Weights of a small mixture-of-experts language model, trained from scratch on English Wikipedia.
Size: 9 layers, width 160, vocabulary 8192, 9.14M parameters.
Training: a variant of Muon for the experts, 4110 steps.
Below are experts of layer 5 (counted from 0) of a mixture-of-experts language model. Rows are named router (the router's row for the expert), down (a neuron's output weights, with its number) and show model dimensions 0-159. Each number is 500 + 40 x the weight over its row's rms, rounded and kept within 0 to 999. Numbers have three digits each.
Before each expert's rows: "comes before" lists some tokens at least twice as common just after its tokens as in all text. This comes from a sample of Wikipedia text that the model never trained on. Tokens count by the router's weight.

# expert 47
comes before: "\n", " The", "==", " In", " He", " It"
router:495512461536458540552501484524486507526509486515568545561474469454503527554477468404445550505479492527501507489497513515451431502521480513528498521526519547444437561449488548529541467512503555472505544485474510516464523505487443443416440474441437505558512503476531478572454517450520525486517469421521508481488511564577504503504579477536540404499473504513599483497560570506464510449469563502477487553541499561561512533491470454480431456483411495490518516416414415547511481468479522
down0:477430504528495462490578540504506520458506596504490478481489586554522495482534494494498515479447509479508483556522489420451486494444492501583519479501498483511542500491533322430554489446553430476479516460478491488525566527520531449531479515495526501464499528465494425496458496525504473565417554527540481534416489454498479463466547516556480552467466471468425496566469538447426501524435552553511457478481531499495452482485557479450508524513433524520530550517507500512461499549571504
down1:502486528552432510430514453493503521594530501501480450584520514398495463507464492525507524543509499527530433506481527547573504543456496469515437472483510539565557554527504486525540528494515550519567534457557480477504507496506450450446532491483523529523491506524498475474551439501463523495483553490509435507471509541460428433510499484540490506444425506464567490452495445578573516476550586525517544532571501479525516527552514475457407509408435485474550481533488516424470536597505505
down2:499510514519476486494464450505469526464471530447514482465426431499525518416576484598480550458470453517414499499590528499434447473532511511444481505533502561482433489509507467482530447582551535512492501495510416559539540540502476556497520485508499420607492458470522480486501485503442513438494475450514487482492494571527571500494527483493528489559448553506532477503563461470505513448435451493522567462443464523537461457573486538465403540517444529470500518473507449543494459501551542
down3:479453621530533491501546560534491498475442520430560497498521490496440470480493560525514597528488454524471497440478572548521483466541533508479525540427524551436453464474519443529439459493552487482467590507442502491463532535460510491512580467548617490482477477573482505490499526511496530479525522531524440470509565557527492489502523389529512449548497450539465473500468491541569492488493472523484456547505504513491498545524514487454564481528501457475584427475474581476476451461509515
down4:464521499497555482478487478466522517525470475606456456490437469487481450555454528545487506500548470533490462495501567517586482525470455477543496528564513489534520473560462336424477492492423506528538548521500491411476506527515462562462489503504515555553493451511517450507457448513505531492477582545522489413524465543528466464471449451461465492474493498444493480510473454448400536594590522464449515500515526489494508456525484554481507527558466555501502451481462467502455482484514515
down5:541528477562509579539475515507507579493551493623529511538476463482405489516491522525483462516458458472524453415531459541471545497495425488520465492423455479543477526506505529551444447526541466527534462509451514584520517458525494524461482462561488508568428517524509531550528559504507496429505505490477488476544536544489454494530531539524514491510561491502410531504547561484538528468557565442475519584560528484523559519483452436494523529534515534579439468528448478433452495490450498
down6:482517535512484514475559454483475484469557495429501511516527469482510525500574461450464497461568477450509487486567476516559513510420595454463482500515534461416564521468498571500539565621454501477413376468504497515541437496529475498517466471445434524469498582502495511460437538602529445498509488435485452481481502534523529505504553493526485456608473528504439446449539457455487535452476459441516453533521509532525528522467514505507489505494437477492472462492534510484520496505497514
down7:420541473456476517487481546448521511474516505576485502497506500536514464523498604602445491471568596493525452562503503573495532505474496535510425455504484460520463541538545479443505579531450481468489566546471424550533561517510519552519527515495490483501526463460497492458598433459470492439460547490449432481489517510496447497481497509489480552462507504510522479443523470431517497464550453471480531514430556483414509442555547592477527477533537465523451534544493504485501502581488509
down8:502524522502548498479496506359479516491393509537471514531478506591448500528451498574497509526513471538456482539522495538502504473489511555525489493510523499543506440554561272476463540584543476511525515483497463493477543495508506549523499531558493500445552483552509469515529492510456577490493488488508463488499461497447491529462420459455487532529498486477480465504497520462510474488560476557483538502442513493475486512502512576455459538605544473462476505494554530479488521539508477
down9:513449522584516452509481493558523515529522534525458522512508511568547482485527501549523435447550483525525508514532554441488420511504445454528512499507481531515574487485504449436456506405457432527524519520444487513519494434505536436523504557456516559540551550468504490508502532529481510477542516537609454499402540410532441516483523487444511487481486453510523493514488554504470444504561493505546513506597526477517450563517526484501542475493550521533533545620518496560468444535433559
down10:505538419477491486398467514566508463430461457481446473552424553546513516468439498500574498442478531477480509561513524472516514494518513388551530479568490489485471548537452494444507492403448537498417479472512550463482467504515520549497448492507518524478630484476517546531514536521449522503455463492547559482523514477487509489509486558504443551497619535464510477454502440500550511497471507554483473514506518472533449549487478511479505593556518544521449473481490504548535495536575511
down11:523530548538464537497507465456432501488455520532515564501497576421504584476564511441460495548455513498444530479497527467512476456527493495386449510471434534435553469416451611490487567473464523478528517466521564503509464494511487520498469460473512524491423592499527520492467452500531446551497534494495502539495540567496545483539524478476538500525413564525488519436469491542461476517458557445510486547460487429560520513551517512447530511484471466476528561474488500460611496455499490
down12:489396495533555533492519507476498491491514484529554452482551502458507522491503478462475492563528509474532523483501504551554479545535495504455535513517495516405491565544490415535477525464533456513457501519538494418536501515505508447476467479515524537452535521506465573399475509577467509569504504560451504515511493485490518499485470495586489525495498459461482459412503493453587505565448477606580462458462545468504456537518467461433576466471458475473461448482404485520455560496562433
down13:543478527443473443528593518499516499579518484458534469507481480518529453407463510576520491493509498487531570435517451387485467579553542534555388485539487437489454483459561513511471455527586454478422510516501478491512530522514499580477549497409464534543530449472486455511550505429504517487498528492482546552446512513461512512472488568510520578499523456447529475479527464540522495486519492510459484463470489520423473482525565413478530484527485540482517511491488481517494456450474580
down14:545485469498495388486426492497453531514539556431482521554498482425469546503537510456517577530471523491463464493486539512490553510581497463404542505520509457467519503516520651427441441484521546507526556519442483529450452467525446509487501519503511544514520510449572501515548539470537484464529473446558508529503538483503507550466542453559452482515487476502500572484445522496558525540438587507555518562462499492543494521467476486445498530415480483469465502472530488485586527451496484
down15:551517495465509526461533505476505557512592477443522551477517571473515512506505523440489518529516509490479494459529484482563472516494519446488413516441461461515496548507538544538575553475517579511479511520518515499529447502447550456540507511519515529459521454448479535508491457462445452550533458446526458541503481536497497494554496485485578559480452461460530423468429528503498438439511518451493516535556531565470495402521479542531522469491394545477476511547502491444401474417433599
down16:372502554528530498504469488466470564587491452530387519497483462439523473491427525516461494504513444496450501476579547533475480484500545530473483530570547499511542455469481507495472524449432498485553495577456515484466538481503423471535560464477485518523544446579575450499526526518513480499501468560447493482502505576502436555562561475506443409485574462522467486486530543492476438539466441456540426575542522488522477509533474493489517501519520525465499482547471493459547505526512532
down17:525556467429509605517517577489517446476488481578447454516492487492557590535560562601476518491444495483543493505555485502570463527449436462471532495491523502448462497526487549501443569504564544494517541537509471471545521561491499476523526546463522516545491498581482519537505545476529425484596520458491538558499525587438511441483476567473510449506465426449475529462475517493549452499552532488513520498516533473513490469472458447464479458489488470551476550492514439425463522473534515
down18:599523533494491501605510534617506528514562479443508546501538368499462540529493520455433470449502556478499519504462540499447493502487450514433481484561452453543469564466441500488482521473494500520496449476469500441568478496431535434518545464460483541507500492493487568500529541488483526537493482534553553549469504466534506549503531498574547437493507498495483571549519576552507552522493534485532461565468546461554541503453487450531484520516505540520477545411438470480509560472505530
down19:525465533463554526544458505497427526506466434436430463443505511455465508499511527487527509403485475527523512489483424454479534541514447477492495560516555503576524497532529546508509468489401482509519492487512546525470573418489515521530558537495500512542596519467497488507497539451422543537514529564450517486550589564442513445476520501532511490494476546450465465543519571482455557534493447554519508554523494463548507519508490512446492501461428567533578569544459404534476462508488478
down20:479452469600566460460544551549497567503537590474483440518472523531525496519529519420471551506474474511493510462558529520486472433465471473456516431477487537400568559489496530470484473535510502454477524511558514477543396525496470457519521536511534500499482532447441472528498520475527475447510578491480509516459427512506537562544526487533521516481537492546463515413463453522562448552477517467501426569485564560459453476498524540580487540437436475421456495489528506543488504489521528
down21:533536433544537553421465581606535495538466529491551456472505502510499502505548502571481517422498477447498507508461450537547551518487459479520447557431499467482530491522548475457435507526468467498479480553525513489473467411535458473548571503557514569482558419506551549506524534486496554513532480525573521553471534501481480465527515448529558505517561490542483550546445524514414529569537474528525496438514501479459556464487425500499452467420520517515520558521491567504486544436468476
down22:491511518476469499554538510496564473525559425461538577575505549512450469475469517481520491513492559526601525451528506480502491420461481392477491503453469544507490537516511526520568440504478488506451586499409444500544514531514507426482543483485443465433467530518462542466539491550424539465466523539480542476575578468499539404492563513451539491441521484446504547509561471482516523511512482468495501518500560559474498492486509586505510498521423455510494498460449562500472465508499574
down23:534466437441540467467588537469502446558453478501507512460438459479503543539490555510457482535509520482432507493513546524468487514442482577539525497493547451570539503583533434562515476496480530595473471470550480522488567494496519523581537520490467443516489485449490479440420448493410459493532485492439480492468540448521517417524438464497506520496507498458536460548454576438475525519526527568467535506582478510513486524489455555478460477539472556498573517498457514526493424531559456
down24:470468607485490515471507446486489517493452536414540456481431514499523452479537520409489475474517511515552526457468460426597479500510430528461499528422474481470492463490542523500527478502539492504561518511477495445485536432487532496458507538480513494462526578533494515552454511551452488508448515513566509560489545451504504511565451422496475494499482601500537540602383470532533553522440456485479490466498485516542503503439511489495507525471501487491610568457442500535537505556503458
down25:519504550543493568426523554548522495500514541489476397586562598524455474525554464488504490421476502488463513606477514509503488510449486488557589504466546532495476481527492408544481565498504463527445523548508454360535530474492512484424566511563472543490517450507495462525509493527504486522510576475527483481508522565521518520480448446537486551433543497530522513525499437461546493506525466513507495486501492480422513500454445470437485510546467577513434483467487512480483531476464460
down26:526537487510528533465505528528480568534570453520424507463468465534451445510503554487560490476530467457609494399495467495500511560487482496503535471443563524485423496522454507439492491495492588510504562497435525578463475467513473575469559526490497526494587473434481527445504515541493519557509488432514440531558489531470524550470448448576548530471501517531474451477502445441505473474520570471529476558530551492531415496539506512522457499433507531508476550511469501577456486476498572
down27:529457473478498582487428489514562497519528482568446462485513504460453440543474499539468499580546549448505452435544451559463505514547458511520480547526491457525494524490538488491498449569516497476520508475502570603452554448504454432432460421524488426552502469408447542500487490473461562501485496488498484507503478558421486501470518470462444543601505553522524521556566542470487476442529565465483520533569500551498523538484465531532456431514533496504555515542498426504521492505505478

# expert 11
comes before: "|", "\n", "==", "The", "1", "In"
router:490472545566504495567516491463509514514511499448555443456478503471507516516457545440511545533474450471522507444470515533435507477534453526465508508525520463512557543493555520525568554617450506507450516466504473494531550479460488470455473477418520412487460532502535506492509386582485500455508513489491554567584515552558539528555449454508464563516491502491509530459490455515525535524453507503599523485558520407516505441500554553503490455471496529494478534486409468584464558506488461
down0:449503504565431492483517465402509499527522553531570492472487515476500508441520443497565496536498408495498477518502514493532549506505468533596520520533502514484533482483491400484485477416514466552558499526533465506502576539396541507540495505469515466524475449468498503520487537563481488508436487507595471505439508463522493490450510453502424509430492383595529497521535493525452490436542497482497460459549482449493483563466445413455506513468473477482501409561513508480510509461464478
down1:514476536451586463488484543537431524502511550506496472535542526514514549513532518471440512421519474467505400449518462509563500464473438494506518503415465546564517520475428503491466431538477441510528470529441516508488547498542531463498613481455439430486483501510576513389569568505566461507518489463486496411500432469523496478520491452526565454549412530495493552509459512549473487499517511481471483458496497537479468502474469506478470480530569470536476485433447547464440516481525459
down2:518546454508506432521600557495518492442480505544509513485478475576460482549502384417570479447519480486582476482500508393451479528499446457510545473471449512505485575529522484402493504478551468548504478525495486447473503474535494422561424479527517611501572467519449464423502526512495498490560524530494504456516505469494454482533511539543441524525521545434459514512521507521488453559498458511493548488473592485521457545455502506459493497461506458509516482506495455553503494422496546
down3:481456483492490550555456469469455536513417473502544520543556502501486529561526508505456495497519515498476454543455519589495486504478554442456437505464531587486455505439522545468514480505502570513566450497473518556485461425456433469450506475540596520425473512458523461514545470518544484577488523470512496443542546482527457527550462522488588451498468533558504543473519509515523489567504538484516407574483444509547509498472548552504453437410495461465493481512540466477498608480487487
down4:445463500419544587501496510491540566553501438523488492497566533555553534502468512508555458554494575545477617474457437581574374468437508472507509506449408489497455473564465500459486479495536485424525514482479448506531525522484496397505530477448531418520476536454525481535506480499543481487442468495506552512492482530495506502502573529508551470474557478515485480519538500481510462528450460496469505525465515565460549473502470489553490465517552532511455479504445521494476494565421485
down5:434447504405501417492544529460446426500501531484513473505499454515547507432547479487514463501463469524509553506494488489453456510453563454491516550521442559484468415542480482496486511475470527444485452572614454502519466519453441531519479489544518562468507549513506510488499538445476494437548484496523478422541443486536496518513554498483498447511468493504584517490546479606481570504548559531518452533548484511457499534477500505482474483493417626419478539480458519539517509547506536
down6:539519472526480513518549472470501520435447457434522430511483492455418506482523478415480504551531504399532475490535562537483451486597484519469468517438488511462541576503512532490542513473501523543431499455536496491445523508513497443534571523491443443457468448593530504529498494538506509493468471454532577563539565543443515461484507481526510526509500580483451504520432496527592441520441484486509488509551507431502471476496497511504536529474449501522448522411478496479561548413464431
down7:498502473488564478421537563481509454571472484507521525495420509591484538488478556577429556470505443499478505494540533485514521507485466572514452455550589548570509507572543367442461459487490458502444513542533494465487486533497499562504499443473496485493502505577523481512471499488457550452475499527530476461498535416453482517492437519480506513614491418489520495475484505471548497483543489520430504499471531424422481467492531530480484502536479529569450465571532454458495503477520508
down8:452553432498513509579506503484477495456487424548484491532537459581473560535553484434503453414528558432510547479454477428565551494395489484531473459515492508528464476473568592453546556508541611472454500494594515534527412506497550524580495491437435522521479476469525493500503550480504478476496512444490515520549472510492451483457539513470495475538483439510519510493458475517474434518554498439492482528548525417500512491543516490513552428502542519526503478526478501467487493468467441
down9:493589480485481534536510523558535501425561478509511491492461559405466530501502510498537430569496523430449524427467499574554504514494555488470489531488451488495555522409438461543448552458447478488513474536529505515488477522532498456486468524547489489512457458568538490544542510503521497539506494417461480488495483493478513489413555434495552478564406493411483523533553512524468483537528489470494468455446385548469495427534495497450488451491480515469532489449531435422525512485455469
down10:444455508542501372468484422543527499547570523510525447490489483473437517543493481492527473470504490462492469422471529542446482454524463494489423508485568468529527528479523526555530478451565435468483502454455456502554525416523472441497544568487464454483464504520485559487492548534530495442557529463507455464495512500527511511494537528589532528564417495520524527452532474492563550481459502498596479475585480489582515411465478509486523474500500471599435498551533504496477488480481473
down11:570488474523558456514433497530479564493481509513550451509427493526518469502500481546507498547541520468538499428541505493543436460462540444441484507460414532556474485553518515523430513602518502456449587516428455514500534563510531460477517465493563501437476512512502575484478541455502508439505433431460455497464552526480506450572502474525538483536420490487518507493507609525560516439548480489573547449515438489469495500518450526541497470429467494516483485478476500457554512460427516
down12:490469491565415507533575526514544501491531573532533447522503465479532518468471509456546458532482503515542536521495539474535473433560457468536515510518550512516543516449634442531562435476474484444507477517531470452508521460514466501428552479458504473501531437541426523469499495435499557543468471537512454464503540473569565508456532522477464519522492527490446542493403434520434541484530453565508433503494591533437524539508525493530502465530576461544501533520508440480478523549475438
down13:433446494475521523525542572498515473545463508462490517465513456436456519535470482446541541551572484542559479488460537527502437492470441468529525481461540526499493501468519475469518519464471455500489556540442582485469574511533514539532477455506525486513402411488456543477486467493540581523467509465518492513523488532461448510556474495498349464545552537557393472487465497531531492565482484515558496512469571470537426492465557560531540488529457455546502568487462495552464483498480512
down14:456518477520566491523517455546465416523479460487538512467481436538474516426488468518559521529449502485533497456500514484452539483529478519517599475581487503597402474483404501451462459466498517525545470503502535510474475476496488568494499499527552532451526603535482448436521520546507535467564497530554474451543474463456518552550530481502563533520529489414504525536503524468480406569509520551488503510452593577498441509539545499510460516481497551425552508567516513505487532504485483
down15:546488457470483541514450502485509464498577557389540499549434533588523428554527516503517503455531511511514502507480458504503563505451448488496436442493479513558436545496521585557510495494533460545541473455508483529564535418571560439469593510518457519507479523495502560536509470501521442469501515470466477499497485541504457485517474532497555479524527489404479495508456487563497505507540499449415555555506494530486519510469497483577500497468536576476483570473566585449539491449547555
down16:563510511566535514469478532526416504427468488447430489440470508496449496519481539515502585476459402502523532543528562485494594438567493550453468484530451480525514461509475540451576536512485534515575477518484567459447496506526538461514495536590580451556456449508540487453431512553464484488537497444501513526518490470491509522570482522492544502551477537475438467573474476510535494496470550492546497409516563478511498549462574487537456545490538517462464519508481501408521527514514523
down17:541549571471406462534544503506493491550467498541385549463496490550596458453524528505536502512414553486457466536578561493441422517535518458499471488583534526518453479513509501539498507530564480491494538521527470455482496484430456517538511471511494482483494483514424515466449498538511477496558462516548492520473493500493557549457488500485506491463556389478457528476479479510486572486500535592431543438530518508446505524580500436527505529542491452557510497530546552529595497529487513
down18:543489463573457438534587432477486508489501532542488558485538513451470479508500540493528559524563504533452445526493516571549484512466516450583390498547445522524426533493467484537497510412493435465539495511532396483482547546448492497480547518533512581468534408531521498485499518521498477440507483459582483482456523472470533492508480463477478551449469571506527526399553553482529489513511528505486500490547521539512511464510491541468509458531464573456488456600538553500549477497480482
down19:526554484475505463485548478503529489513474402539521470581508460506506514499492490503510459452524500404541506556525490505558411501472547457558444528506473557515408498455503514573509516537470507474451469520495483599473534528465558503511484506557485533495472526486502461591437523508521457474486546526529578576515506555509493495532517513443393466482545444478487567485447499493500507537493484426456496570521453469474443444472489477470495582557477510497533515523537574440429504583513516
down20:536535462450457483511593514572509517514554431528465516444553503547516523480480516433452462476494484532437496552455458433490513508467602519502524453399562503494490522450519487512489549456504538551578497511490492435425473432441525506507550568522578559460527442502481529489498553516477522497494506499538527529493507397482489503490416538569532522489567462539447525558469454540491528471456482470504438489452494574524560490533469514520501494469530533543454488431505498485433468479479456
down21:493508557555463519518521502506462611452507504516510531495560519540459490481540482510486469488459558510493459538498427467510486538515480473516570512511469585456531474452492482506498503515578464472506529538528542515481513453465493524484511455485538495457458475538527492447448509450623534519476487500500508486433542455524526467501523539456531538509540512415489450553524578578403442499552537559385494521386499529423511516530459503465518514508476472471485551488592485589492505480480527
down22:472479429522529501525480532414528518413541534558477515499519483530454481486494466494452548415520406459575457473474513505482564404548458480539508492468413504510565491579519517450551472509502546460495509454439529529464496536524481487546471508457538471466489494474479512507514443462526473519418548540521553589538459527462548522494476549504518590501542510479506533446509523445542543505466478521581532537476462482506496468407469527551575489425428484439468502497488464511509508543525479
down23:490465449477579547425565553513525536467507432503523515547502527534528477481545498529455544488419504535465480528558443519515530513474525502537421408475517556537486493485497516447528450526545517491495547523511565498518535514530589464518500519449572514534530513505505500543476471466488523512528538498500521493520457459451438447504543510454484414477614510563436497548401504531516569461464520488433423512485540524499480552509412422446470509457494515518521484469455478484475432524427508
down24:487481548486493535532479464483580530520477494512491465553528490415546491504455450420541540581448552483401494381474482525460504524521506486477471545508496508585470501511519536494541467494498487523458523544563526425539524560473468586455416497475508403488520506515518511480492493528536455512504570449509511534527523528481480508498469462513492526501488545437516491489584487469517533536483441559614483547458529459504461471530539579522487507408492533498474482557477484542552443458497441
down25:453490435497531491527578462535495522470514475515431502589509512574498517500484517414473480479520542460460489471508484402426529486572542416491605574537536467488477490465467514507467423460532463522538464506529524541538485541537562558479456482509488464568525564533545446528455491499565503558468515457490548545521537509456484578494467541512427543520533555503502555539590446500494567477419441496461499457496504518517447537412524514504518466489498506515486484497522476533495540458480523
down26:515479452469489507439406532486550526469473479498478487475607534412497487597437477481476482572485546524513452465516496565471477474552485500441478426410457538418532491583507531465462579553544572528507515420471536556500510462453517504492534484523475484510489508497521539497380449508533520504503484456499490498495555543474453455591449477574456517517501550554559487455542515490515488499510470483508532540544400489481474475554520498473520535532461502474479491531492524507498443489543497
down27:483449495462499534459477546445484486575517447383511506531494474545451510445494468571501520495479504438457460467542408496446495483535621529452531537509440407495548422474518504559467490468566477368466561526510497475498515531455500575487517469496546539515536534497550543483535514528467523554467485463463507497492525545554555477453455459500447593473544520477480479566462491537581506528505495506537501472520480490532556520511482476538508468516477457525423497533496499534498561507478504

# expert 14
comes before: "\n", " ", " The", " In", " He", " —"
router:537479458480519444564482506534528480441481491511514487486497473553501586487566472398481440470523449463562501552424491480527511528482524460510517482449508470451554553529554529483519531445411505502466508440512482468521557438524493430453459437459533480543529551438490449499529539464485467487468506560461549499515469502473468578549565560495489452510409520499474493492567517477442466554500496449427431548511519486542452510506435460540457487476576522532516559472534488461440516466569493
down0:531427514610449494516493467519427490515497554488549472524519476543484439501492469491506479495483459457499485509512533512494519534526489532476517521489505445531551520547442489399478547513495421529501439523481476515479398477563500478535528516550502500478435395503455534476469447518531528540569514552574512469526539420552456521503493519493450588496517533479471483542470546485438460500445461493595498407477466508480514596489595532536509470513501554456426459459527510508525522526467523
down1:463496431485508417472544516458504472475540507474494458470423474510439492468528454424603500450474453523507505491523509420515587439524532489501437521435520509446450521505585554493466463431557515500472529505528551510543548503467515440602580539468505471496513533502480458520501495446480527517452563530540524510549513479512538517505524529513454507496454504437564559507563532571536559563627500468497486552414498528496514517497507474549474472493479575520511489489467494542515479521475481
down2:463511590400558510559507448509549475472547466561507555494524555467519498452476496476564507489418473543525476581581578528475505471487537534468509488539421517487406493502453518450482553450576511530485500530509422462494507522496510494474491479552496533416476527538473447526474555463434516505457485497534523484507489529454458574475434434543483516551494555541455507514499503455510507466519532529516440462454485541496468464455546603480517509513565482491465494415443523522487560468499488
down3:475494496509505450435427462575490516476528484418543525503488469498444559505520471419462568518473492458474523508540498507498480497489506550480434484515472509539509542539522482430451557479442399548602517465512566474465447459452425477519585519450484534458486608521518485565505570505538435513505476553438521501524428456505463526526498596449414504533491579517418484527537513485527493512535482487510481471518410474477495516480538519495530489538534472502471517486518457475506547526531506
down4:515483528507486533462485559522466496446415496433510472477468468442503574521578556496466519562479461514499530540492563471492527495428474435465482550470469555591515608575465589500528508509551543519507472462562506482494513539539516499522546467458527484493485535504525471433427541481507449510450520499481436559465486499518476495514507540549455436513484439487412489501539529520510578482481496457484454603563499464556477515448529484561515540526489548502457525574461481457537477436527495
down5:537511443549470563504518481509512510545505517487463570502531455442531492564581499477472486510499534453485487526455523487534592510566528539507472463520520566473476536459498453522494488448489482524535454531538495518451543525487385451538434484515561426450430473457446544439501547443544493495465488505450524487478471456478507492500556505456421504542541484542486496525448488473462481523507514482556534457427572503518474461581545581476543531511514381554501439510519479536541447448559509
down6:523565527521454482418495473517459516494499503589530480531529534403450511520525473500484447595471539519502568569469573474506563558435569511517489487468558483537416508501529488433435575498465521503596497530467484504510505433455538530514482464499477490526457483498515452465531578520507435524487506461528511554503456473527487463523530485541489478497465510564433504502499554459446510541511572474512486527404435538505459481527521483452466438543497529401527500459587468496506518470492490
down7:425473501434555479548547493480521398514546516515527537516551574476507487536499492490496503555503480550481523506507429536512513502499484514416478444534536408556505416473526448473435546514551458498495504517516563493561499529498496568601445528470498485529506506452410552518509479502480487538551504559408470485501458481496517513443465480423515557554514549548528544487527443533474512487512554604468455450518490528462458513521568437576496508517463507527452536539501507525525501569485526
down8:557490482501536452495476409505537526463508493513483478457509445520481577603477528512509442451596483509486478486446463499445617463544499473502478544569486496511565486545497529530509455492470571492550452464511475481514411499499487520519478562448502494439469458492535422525539519519502541529559504493518558540512502434506489480509507608482517504441584480445511543504470416495590501484477518447496479557495525402519515523483575474461473498437497472528505488564550461514446496490499525
down9:434546461437550475532485517454541443495505537477525448468512517494454500556520497520515459436533478515512454438513518458517480599406545505473508467506465537557525449500544542537493495515486484487463570492466532477481528513461499463461536557511548532534512422527471550440434497479527519505514566482389531542484515628464444498516555445537490537476479483488481478512589516465545481541530468539488466454463522472532494438506429577487506483521423539477446556485451542482560476465557536
down10:510511479532449570479516519517420544452444503548496505503540518405476509511523450427431487544563507518500464536484516551468533479522563557541514445584565443562434520520430531506531472519418459499558517494428513483515527510479489498453460561469538451478504455493570504555527384538482489550503519521421543528462459454481456516446541474498536470508474513482470497454463461452481514502477528452523559417538458513538490513499478482537597515492477478459529558497510452516499510406513510
down11:510488549485527435497502500469536459486513540467486485474515538511468527485478518508471485516500465433495547494535583440540420461530456512523444544542513490537460429545446503456522533544563510445506471472550468528555565554505537492511482514406410545619454509487476485463519473449532416489503453538448473502499486537480480493596447480533446469480474434403562492494554452511507478502539532555509510503450529470553439508507528529591546540546562507438518539533510466535471502550513483
down12:438501453449534442481482511532449536490480494526496493493438513499549506495490501448537478539525508551535478562500503541527588556481538507502548468523493498536432561526501506476561575447501503526480491477426452500527526515496438474439496461545569436556508504460554463524475479489526475451449498513526492481427571473471511438514611512450472441500551510439467474551488503557510496528515565485559469543529403565498538460567496435468475485548548519419559501545561524417476517458530526
down13:479523513523462558436533563509538449508509427518499520493525515429509462491490554412472442453515472444547523479505538562510499561508537498464474474472545496517478521469446457551451607484344481514472473471503453462468501493502510494450517526549501486498479423447524462533488531485539522483480520484537516527471551514472500550515487502516491580392533449511511506485536519493455588459417395497538460496455450542508445575477523521552535536477466448554500466490457485505481522459463466
down14:467445523482491498501545509534494513565546510492434564501483528480490505481499517509431461541467515467544533459509494527519510471552550463533473474522539496513492498590552571439521544586566511450447507478494501511522508537536493410542539405438427546580528509517421468484476469579492514479486473525499472558478430515419535470476531548448515532490559445476477463488500476518555477454421474509466508507499507573554515547421461513526496521468496509449413510607550462549527524474489523
down15:506506483478412484495527482450555447443545521437483472519464525541545469467551554481506466533520475513506514566454444430537483459571510544466493415514489478533438476546436445548489536512555544491509512510459484459509538510523462501538505580462508436492436527516493601499463480493575488513516554529473493498576554528517503530474498556503550477596491507435449474487547509464460431472462480474407538505491571404557485553506528501563545530572516492535565497539495516526514519449493500
down16:488579507436502565496490480504488510476503395486471501516512462476487515524471442522525506498492470497491506488470516505497502435456508448458390479518433587512448476546442516523582589514483530486555560507472519507483542507494564459485559389518475496469432476537517596480519472479401464497522501468505511523490520557433471504520471507466570567492509465543490526575510507490520500442487508479542486510479451471523500515507471528539423528514585450536453470490514432400510455429461526
down17:405489517519453544467516489490473535484499510547472458496494485578533571471545497530479467455534515590432472515487494492517505490523540539504547521514562484478548555547507427558497423501474496403454404535511510547487474476482502506432455513488491488504533472474551447491466442509526498375472486425525535469572480496495501478537556539535431498456541586535491447539527528484428557508398475513481519496507558468471479472478523531440544434515499521500545542444568490500514466486549520
down18:494503487480493435474469541481505476503504466474521501438489486488482554512499510453523518573501531489546581489460521471490577468532479498473550407526493459566570533496515626445426469463454544538509533466512519513575500460538459480452564484459531447527491539459524537468520514561464460455518442423524477518464456505510450540524546514483487421400438560462436504530585543498517552499504525466483462525531479513551511516469513517495478565475582584474568501505538509426478483472498488
down19:480559446491521541520455508542525512603499472513562525476483534473488481513564436455546458548474540432402562503523475493443538558513508513610508448516490571480475489429507551516544541454423536436458505477495503494524456536497562545480498497474484405567512476537497514570480502538495545519518511554549463496465517501546516449471452529540528517458493466546439500430504547475539498488429492462526540483514509490543504495460524542554446415521565558472457508512528486469452478541552563
down20:524469488494440557514463545525470489571478439531529434505503474486444444477484435538532525498505402531475484492541530453457481518501510513560436526484571523509531388514482468538525494464476480468516514507438456513491595513512516516534437577464488568473505500527523432520516492539505457528475532478506438516466506513544524450532522529469498441437561483588475511526516391568553490474529540489493504415518546544477469566523484482549506595499533459591570550507475495479524465537484483
down21:527488528546429472459490557506540502561553472518527470443542502518522456428456536565452535466501461521525511502529426461461516512495582520520501516496487547483482466573511441491441506534577482494444526477509461485422444493506531551423506474480468541516515531510445496464420501499491495510463482610428520587508499543461482526540463503452456543504558520430548465500470529502516450462522474564448509517552579471508545505443508527524510488518573451553536494560541486446602435510499532
down22:505547515466567578545520430556474569564503490490538521496489487440453511437529479517466510531450487477476527475462490521486550576545483517465488460403574560538545547465525544559482552511470515493497564447462521476511507472459440551534587563526489414451527470525509504544590498499523496401533479427503502545496554510476539502512543527515497554562425506507440481477528436417532542434463497496485527516518512495482507520467535517533506538431497474511487464538497460461450489418512464
down23:542486489455527512530494514475457551564551489491497470516524497511508470545467505506478446456503444490466492423448511478461468462556429503476513545500522505536561470568456496544565510570424491441514472517478478480525475509537516507484505428464566531455532523519557521540504527537411485528528490405494540588497594524487475651528525467486541467503486518545519442505476453522498568508482478500578485523510466506510529541443473542467539529438542533563471492526441462526528535593427491
down24:529541534503498531484526489460510451567484578546547435541520517564511454552498469541513459473458543460537563495462525486514439563519495428479556578586516476568495562518429415531563464494546477552523505565495484462491528497518436488506551502509434528536529581494494563411509551458466496551558479487512428496458436472525476481498474466511523424526499473589533518469524513498468527504477504576500519484500514470409487526537504539566482558509484486477582494462449458540481486516515494
down25:591505527545498486522565488522437528545530488453499459543578466479522472545577491521510596437508511490515444494400473511525481521472466536498467455475490545489524506474480511433548545513468475439473485500584529462502486446462535490456523500490437484556550531481538513534480525501480551457547451481537584512556523431539467588488498506517523519471536634567466531528467560489503486505449505468478533489489502540550533443536498573528534494467554547579455468535450517527537475447461509
down26:454509469465487503547508472560519382524431480519466514469507483517502426489561510571535517503496527553498494486604485473585464457496442518511464497418496486521512472563510479516491470496603455514466489499509484548526527538536480508502547521535521502515461509532525417461543468484493532476510484500502524557444531528538485489576480459520579480567490466480436507448528429519544512455590504522497569512456529516494577500574511525523491500531467518537595527506484526537540478395452589
down27:501512518482467522480520496573498523450538538501535523528493503446424532568542436426542537509528551457465497466557476429515470542477463514461522458497460524523546524500493622491505564426497490500464479415476501569518476497448430491444447543535530473527423545472496575517526576446517429598443481493449546465479471500512553479498487522551468465499488518491449484505492481545540590518520509552459438556483411551521492496473472480467575535461474544528459515499494485497487528469553479